config = dict(
    n_experts=24,
    experts_per_token=1,
    router_score='softmax',
    balance_loss=0.00424,
    lr_router=0.00162,
    vocab_size=8192,
    grad_clip=1.0,
    batch_tokens=[131072, 262144, 393216],
    dataset='wikipedia_en',
)
Below are experts of layer 2 (counted from 0) of a mixture-of-experts language model. Rows are named router (the router's row for the expert), up (a neuron's input weights, with its number) and show model dimensions 0-255. Each number is 128 + 24 x the weight over its row's rms, rounded and kept within 0 to 255.
Before each expert's rows: "comes after" lists some tokens at least twice as common just before its tokens as in all text; "mostly gets" lists some tokens that are sent to it at least half of the time. This comes from a sample of Wikipedia text that the model never trained on. Tokens count by the router's weight.

# expert 23
comes after: "\n", " of", " 0", " in", " by", " and"
mostly gets: " Pu", " Sal", " significant", " ran", " ru", " ar"
router [100 145 151 119 129 139  95 103 155 159 156 141 104 123 105 150 157 100 151 152 149 151 154  99 133 158  96  99 136 102 151 107 107 123 104  92 125 162 127 143 132 138 148  91 116 163 149 154  98 117 145 102 161 104 102 151 133 106 103 149 132 161 153 152  98 148  90 105  96 104 102 150 130 153 103 144 103 121 155 157 104 138 154 154 162 145 153 111 109 146 156 100  99 106 101 142 159  96 153 158 105 102 151 158 146 104 105 125 104 154 102 121 148 156 105 152 107 154 159 158 112 154 105 162  97 135 127 146 122 103 144 108 149 105 152 102 112 153 117 143  97 150 153 147 145 151 150 102 117 120 101 102 130 162 153 101 157 162 151 164 167 158 107  95 156 154 142  83 105 152 160 154 152 144 101 103 150 103 155 152 159 122 104 155 151 105 104 106 107 155 153 152 128  97 140 100 144 143 113 124 131 100  99 156 152 101 110 150  98 104 157  96 154 141 154 130 161 156 150 150 150 100 154 144 106 157 151 102 161 151 157 151 106 102 157 106 133 166 135 153  99 117 128 105 154 147 105 166 158 132 103 118 101  91 159 100]
up0 [ 90 149 137 150 102 130 129 120 133 121 124 139 109 165 123 120 104 113 123 137  91 149 118 142 122  87 154 144 121  84 174 183  97  73 172 131 129 115 169 156 152 122  78 163 129 154  98 132  91 129 142 130  95 108  63 130 141 142 114 129 114 178 126 141 121  74 140 140 144 120 119 137 179 161 101 123 124 137 132 129 120 119 175 134 120 133 166  97 118  97 115  91 142 151 115 179 146  97 141 124 161 116 129  96 100 109 119 127 126  92 150 149 133 119 120 130 136 134 133 124 144 123 151 146 130 146 169 108 106 114  93 111 116 108  99 122 130 136 151 182 131 139 111 111 142 123 121 129 176 142  99  91  96 132 109 150 125 124 131 134 104 168 110 175  95 167 151 136 165 176 151 141  91 158 150 121 161 134 123 151 116 132 115 110 139 144 117 130 107 167 142 119  75 121 112 112 125 132 129 106 117  99 170 106 143 142 122 120  81 136 111  87 120  94 140 134 156 103 161 119  80 161 191 113 125  90 130 124 127 120 139 115 143 140 102 125 142 124 114 108 139 106  93 130 116 146 174 133  86 181 100 106 146 119 120  92]

# expert 5
comes after: " in", " |", ".", " for", " as", ")"
mostly gets: " organ", " Stat", " celeb", " just", " races", " Label"
router [ 99 145 150 117 135 136  95 100 157 158 157 145 103 125 105 154 160  97 150 151 151 150 156 100 134 159  97  98 142 101 152 107 105 125 104  95 124 162 125 144 131 136 149  93 118 165 148 152 102 114 145 101 159 104 105 151 131 105 105 148 132 158 152 150 102 147  90 105  94 107 103 151 130 154 103 140 100 121 156 158 104 137 154 154 162 147 152 111 106 149 156 101 102 104 103 140 158  96 152 156 105 102 151 157 147 103 105 124 103 154 103 121 147 157 104 152 110 154 161 156 111 154 104 161  97 139 130 145 121 104 145 108 150 106 152 104 109 153 119 143  98 151 153 144 149 152 151 103 116 121 101 100 130 161 155 100 156 162 153 163 166 158 105  94 154 152 142  83 105 152 152 153 152 145 103 102 150 102 154 151 158 124 103 157 152 103 104 106 104 154 153 151 129 101 142 100 141 140 114 124 132 101  98 154 150 101 111 151  96 102 157  94 157 144 154 129 158 157 152 150 151 103 155 148 105 157 152 103 161 150 159 151 106 102 158 106 132 166 135 152 100 118 130 104 153 144 104 162 161 130 102 119 102  93 158 101]
up0 [143 143 105 110 120  94 132 104 147 147 100 136 142  95 129 152 122 105 145 157 100  96 171 141 183 163 139 141  94 119 113 152 138 142 141 129 132 124 132 108 183  98 105 149 101 154  83  89 120 173 164 145 125 146  88 140 147 104 113 130 152 153 133 128 144 136  88 122 158 157  69 133 103 113 128 125 163  85 108  93  92 135  98 140 124 116  96 104  97 134  85 164 135  98 145 119 128 129 146  78 109  89 158 159 125 138 119 150 131 133  88 113  86 103 119 110 118 200 142 106 179 114 121 133 117 141 138 129 111 138 121 151 138 108 106 181 126 111 116 165 121 123 151 128  78 120 118 119 110 138 111 157 164 144 116 114 120 107 129 145  99 125 147 130 180 115  81 134 129 143  93 121 156 126 100 150 154 157  89 114 113 132 136  90 117  98 110 127  97  98 115 122 102 102  90 179 141 100 121 147 119 141 110 145 135 139 146 152 125 113 137  98 149 113 121 140  90 127 112 168 149 108 159  81 152 149 123 125 152 114 117 115  81 122 135  95 141 134 145  84 138  87 131 151 170 128 117 136 110 145 107 161 149 144 116 103]

# expert 1
comes after: "\n", "\n\n", " (", "\"", "%", " \""
mostly gets: " dec", " Bal", " •", " Ga", " Coordinates", " Ram"
router [ 99 146 151 118 133 138  96 101 154 158 157 142 104 126 106 154 158 100 148 152 149 153 155  97 131 160  96  99 140 101 150 107 105 125 104  93 125 160 126 145 129 137 147  95 116 164 148 154  96 113 145 102 159 105 103 152 134 105 103 153 131 158 153 152 100 150  90 104  98 106 101 153 127 155 105 143 102 123 156 158 104 134 156 154 165 145 152 110 109 146 157  98 100 104 105 140 161  96 152 156 106 102 151 156 147 104 105 125 102 152 103 122 146 157 103 151 106 155 160 155 111 154 100 161 101 137 128 144 122 103 144 107 149 103 153 104 112 152 121 142  98 151 154 144 143 151 148 103 117 118 103 101 130 158 153 100 157 160 151 164 166 156 106  96 156 152 143  84 103 152 158 153 154 143 101 101 150 105 156 153 158 122 103 157 151 105 107 107 106 156 156 153 127  99 141 101 143 143 113 124 133 101 100 153 151 103 112 150 100  99 159  93 154 142 153 128 160 157 153 151 151 102 153 146 106 162 151 102 161 150 159 151 106 102 158 107 134 162 138 152  98 117 131 104 153 148 101 165 160 131 104 116 102  94 156 102]
up0 [126 145 166 110 110 133 102  65 104 127  65 162 161 100 122 137 114 120 140 114 132 113  89 140 113 107 118  96 148 106 170 140 159 121 102  95 125 139 163 109 146 103 114 131 100 117 108 119 122 105 154 141 158 137 111  97 167 147 144 107  84 107 138 116  97 120 170 118 109 164 143 163 126 135  90 130 134 120 129 143 148 112 156 148 128 114  85 152 110 167 114 159 133  97 141 142 103 116 142 127 184 194 125 118 104 137 100 129 162 135 132 120 164  83 154  97 157 173 120 134 111  82 126 116 133 153  75 140 148 131 136 153 139 124 138 136 132 147 142 151 120 107 151 169 153 144 131 102 119 144 162 134 143 140  98  96 160  75 150 142 129 117 102 174 121 118 146 124 152  97  91 125 121 139 109 103 136 137 162 117 182 146 150 159  96 148 117 139 103 164  95 118 138 130 122 108 142 123 138 132 109 184 101 114 127 143 116 138 129 123 142 105 135 146 139 116 180 140 162 152 150 156  72 145 129 122  70 108 122 118  91 155 106 140 167 139 145 115 148 122 139 137 151 109  95 159 160 139 114  71 138 136 139 130 107 144]

# expert 3
comes after: "\n", "'", " United", ")", " U", "S"
mostly gets: " national", " National", " Cu", "International", " only", " States"
router [102 145 153 119 133 139  95 101 154 157 155 143 104 124 104 153 158  96 150 153 151 151 155 100 134 160  99  98 139 101 151 107 105 125 103  96 127 163 124 142 131 138 146  91 117 164 150 153  99 117 148 100 159 104 104 152 135 105 104 148 129 158 151 151  99 148  89 103  95 107 102 149 130 153 103 143 100 120 156 155 104 137 155 157 161 149 153 111 105 150 160 102  99 106 102 141 158  94 152 156 106 103 152 155 150 106 105 127 104 152 102 121 146 158 103 153 107 155 161 156 112 155 102 161 101 137 127 149 120 105 144 108 150 106 154 101 109 153 120 146  95 151 152 143 145 152 150  99 119 120 102 101 132 160 155 101 158 160 151 163 164 159 105  96 155 150 143  85 104 153 155 155 150 142 100 102 149 104 155 151 156 122 100 157 151 104 105 107 109 153 154 151 130 100 140 100 146 140 113 129 130 102  97 155 151 101 109 150  97 103 157  93 154 143 153 130 158 155 154 150 153 103 156 146 105 158 152 104 163 149 158 154 107 100 158 107 135 163 136 150  99 119 129 104 150 145 104 163 160 133 102 117 102  95 158 101]
up0 [151 142 122 126 121 155  89  88 114 126 170 159 154 120 140 140 140 148  95 149 103 101 147  62 128  81 149 131 132  77 141 152 111 126 130 125  91 120  81 107 171 130  96 154 158 155 139 122 132 145 129 113 146  80 107 124 191 161 115 130 118 131 109  94 122  95 133  91 142 145 142 132 133 147 176 166 130 125  91 121 133  91 111 157  98 180 157 118  75 172 121 149 110 145 163 129 131 132 135 108  99 132 148 126 123 147 161 149  91 121 129 173 131 153 141 161 118 132 101 108  61 121 130 131 124 154 149 153 136 128 138 114 140 139 169 132 121 130 117  57 120 124 130 148 135 121 150  97  96  88 104 111 126 169 119 141 115 116 167 129 146  77 107 128 135 136 149 121 119 125 133 131 133 163 120 106 151 138  97 109 114 145 134 126 153  57 111 144  99 138  99 135 156 168 142 151 120 107 127 136 104 157 114 128 109 132 144 136 149 132 154 120 146  98 139 134 136 115  92 120  92 110  81  67 119 118 157 115 120 138 137  80  76 144 133 131 134 133 102 130 139 121 125 125  99  97 106 125  88  95 150 135 155 127 128 148]

# expert 6
comes after: "\n\n", " of", " a", " \"", " Coordinates", " for"
mostly gets: " Cor", " Bre", " cor", " Ca", " Mor", "Co"
router [101 147 150 120 131 140  93 101 158 156 154 144 104 128 105 155 159  99 151 152 152 152 154  99 134 159  99 100 138 101 152 109 104 125 102  97 125 163 127 147 131 139 147  91 119 164 151 154 100 116 146  99 159 106 103 152 135 104 105 150 130 159 154 149 101 149  91 104  94 108 101 150 129 152 103 141 100 124 156 156 103 134 156 155 160 146 154 110 108 148 158  99  99 104 102 142 159  96 151 155 105 103 151 153 148 104 105 126 104 154 102 123 145 158 104 152 108 151 161 153 112 155 102 164 102 140 128 150 120 104 145 108 150 104 154 105 110 154 120 143  98 152 153 143 143 152 150 100 119 121 100  99 131 160 153  99 158 164 152 161 164 157 105  95 153 151 140  85 103 153 152 154 155 141 104 104 151 104 156 152 158 123 102 156 151 104 106 104 107 154 152 152 128  99 143  99 143 141 108 128 133 101  98 155 149 103 110 150  98 102 159  95 154 141 152 128 157 155 153 150 152 102 155 147 105 160 153 105 163 151 157 153 105 104 158 106 131 162 138 152  98 119 129 104 154 146 104 163 159 132 102 117 101  93 158 100]
up0 [124 113 119  87 158 130 133 122 137 125 168 114 111 135 162 128  81 120 169 117 139 131 151  91 127  58 119 144 119 100 174 155 126 142 132 108 161 113 124  75 177 103 131 165 136 142 137 132 124  79 149 167 138  93 152 149 130 115 119 125 147 153 112 182 154 119 136 117 123 126 123 134 106 124 140 125 140 122 156  92 131 138  90 134  86 146  82 114 152 104 109 151 116 146 103 139 129 147 139 144 134 134 120 139 188 163 136 104 124 108 128 140 111 155 158 116  94 145 111 158 132 133 118 141 115 199 119 158  99 157  93  91  86  91 130 140  86 155 141 119 168 136 126 127 120 148 111 113 138 120  89 109 155 151 159  74 108 117 133  70 150 133 110 138 147 136  91 143  93 114 139 106 140 114 115 120 101 118 108 127 139 126 129 110  86  98 115 132 143 128 143 115 151 126 138 123 148 123 149 133 105 134 126 160 147 126 145  81 120 163 107  91 123  96  86 151 111 116 129 157 112 175 147 143 155  96 138 131  96 142 145 126 172 121  89 147 101 141 116 149 197 112  71 116 116 154 131 107  94 166  96 130 146 126 122 143]

# expert 12
comes after: "  ", "|", " =", "^", " (", " 0"
mostly gets: " rec", " Bi", " Ker", "1997", " received", " cre"
router [ 99 147 151 119 132 138  95 101 153 158 156 142 103 126 104 150 159  97 149 152 152 150 155  97 133 158  97 100 140 100 151 109 105 127 104  90 126 164 125 145 130 135 146  92 117 165 147 151 100 115 146 101 158 105 103 151 135 105 105 147 133 158 153 151 100 149  90 105  96 105 101 151 129 154 103 144 101 122 158 157 103 135 153 154 163 146 153 109 108 148 158 101  99 105 101 142 159  97 153 156 106 100 151 156 146 101 103 124 103 155 103 123 145 158 105 152 106 153 163 155 111 153 103 160 107 136 128 146 122 103 145 106 149 104 153 104 110 155 120 142  97 151 152 146 144 152 150 102 115 119 104 101 129 161 153 100 156 161 153 163 164 156 106  95 154 153 143  84 104 151 156 155 154 142 102  98 150 105 154 152 158 122 103 157 153 104 106 107 105 155 155 153 131 102 138 100 143 139 112 126 132 102 100 155 150 101 111 150  98 102 158  94 154 140 153 127 158 157 154 150 153 103 154 148 105 159 152 103 161 150 159 150 106 102 159 107 132 165 137 151 100 121 130 104 155 148 102 164 159 131 102 119 102  92 156 101]
up0 [109  99 174 131 104 154 137 106 148 163 128 189 140 119 139 101 120 106 137 149  96 112 123 173 135 131 147  91 103  94 102 161 143 142 138 107 125  93 179 122 112  95  97 161 115 158 150 170 101 149 109 162 150 148 136 113 119 158 153  97  81 108  97 119 130 117 103 128 157 139 112 151 138  86 145 123 128 124 108 117 112 145 150 115 131 137 148 152 144 118 142 120 154 133 134 157 114 135  98 101  57 108 171 132 123 123 126  90 153  91  88 112 125 104  90 135 159 135 144 114 118 170 141 113 175 131 108 148 142 125 113 131 139 111 114 174  93 122 133 115 134 126 126 154 125 120 162 130  99 126 143 168 146 145 133 169 118 172 108 151 140 127 125 131 108 106 103  99 105 135 192 134 116 155 160  85 100 137 128 106 120 152 149 124 129 105 123 117 134 160 122 118 101 161 114 121 120 181 122 165 150 126 102 105 146 110 111 137 161 105 121 137 167 101 136 165 103 148 105 143 121 133 119 118  88 111  92  84 109 154 105 143 139 138 136 166 159 200  90 116 116 154 162 138 105 109 103 115 135 109 118 110 168 151 134  83]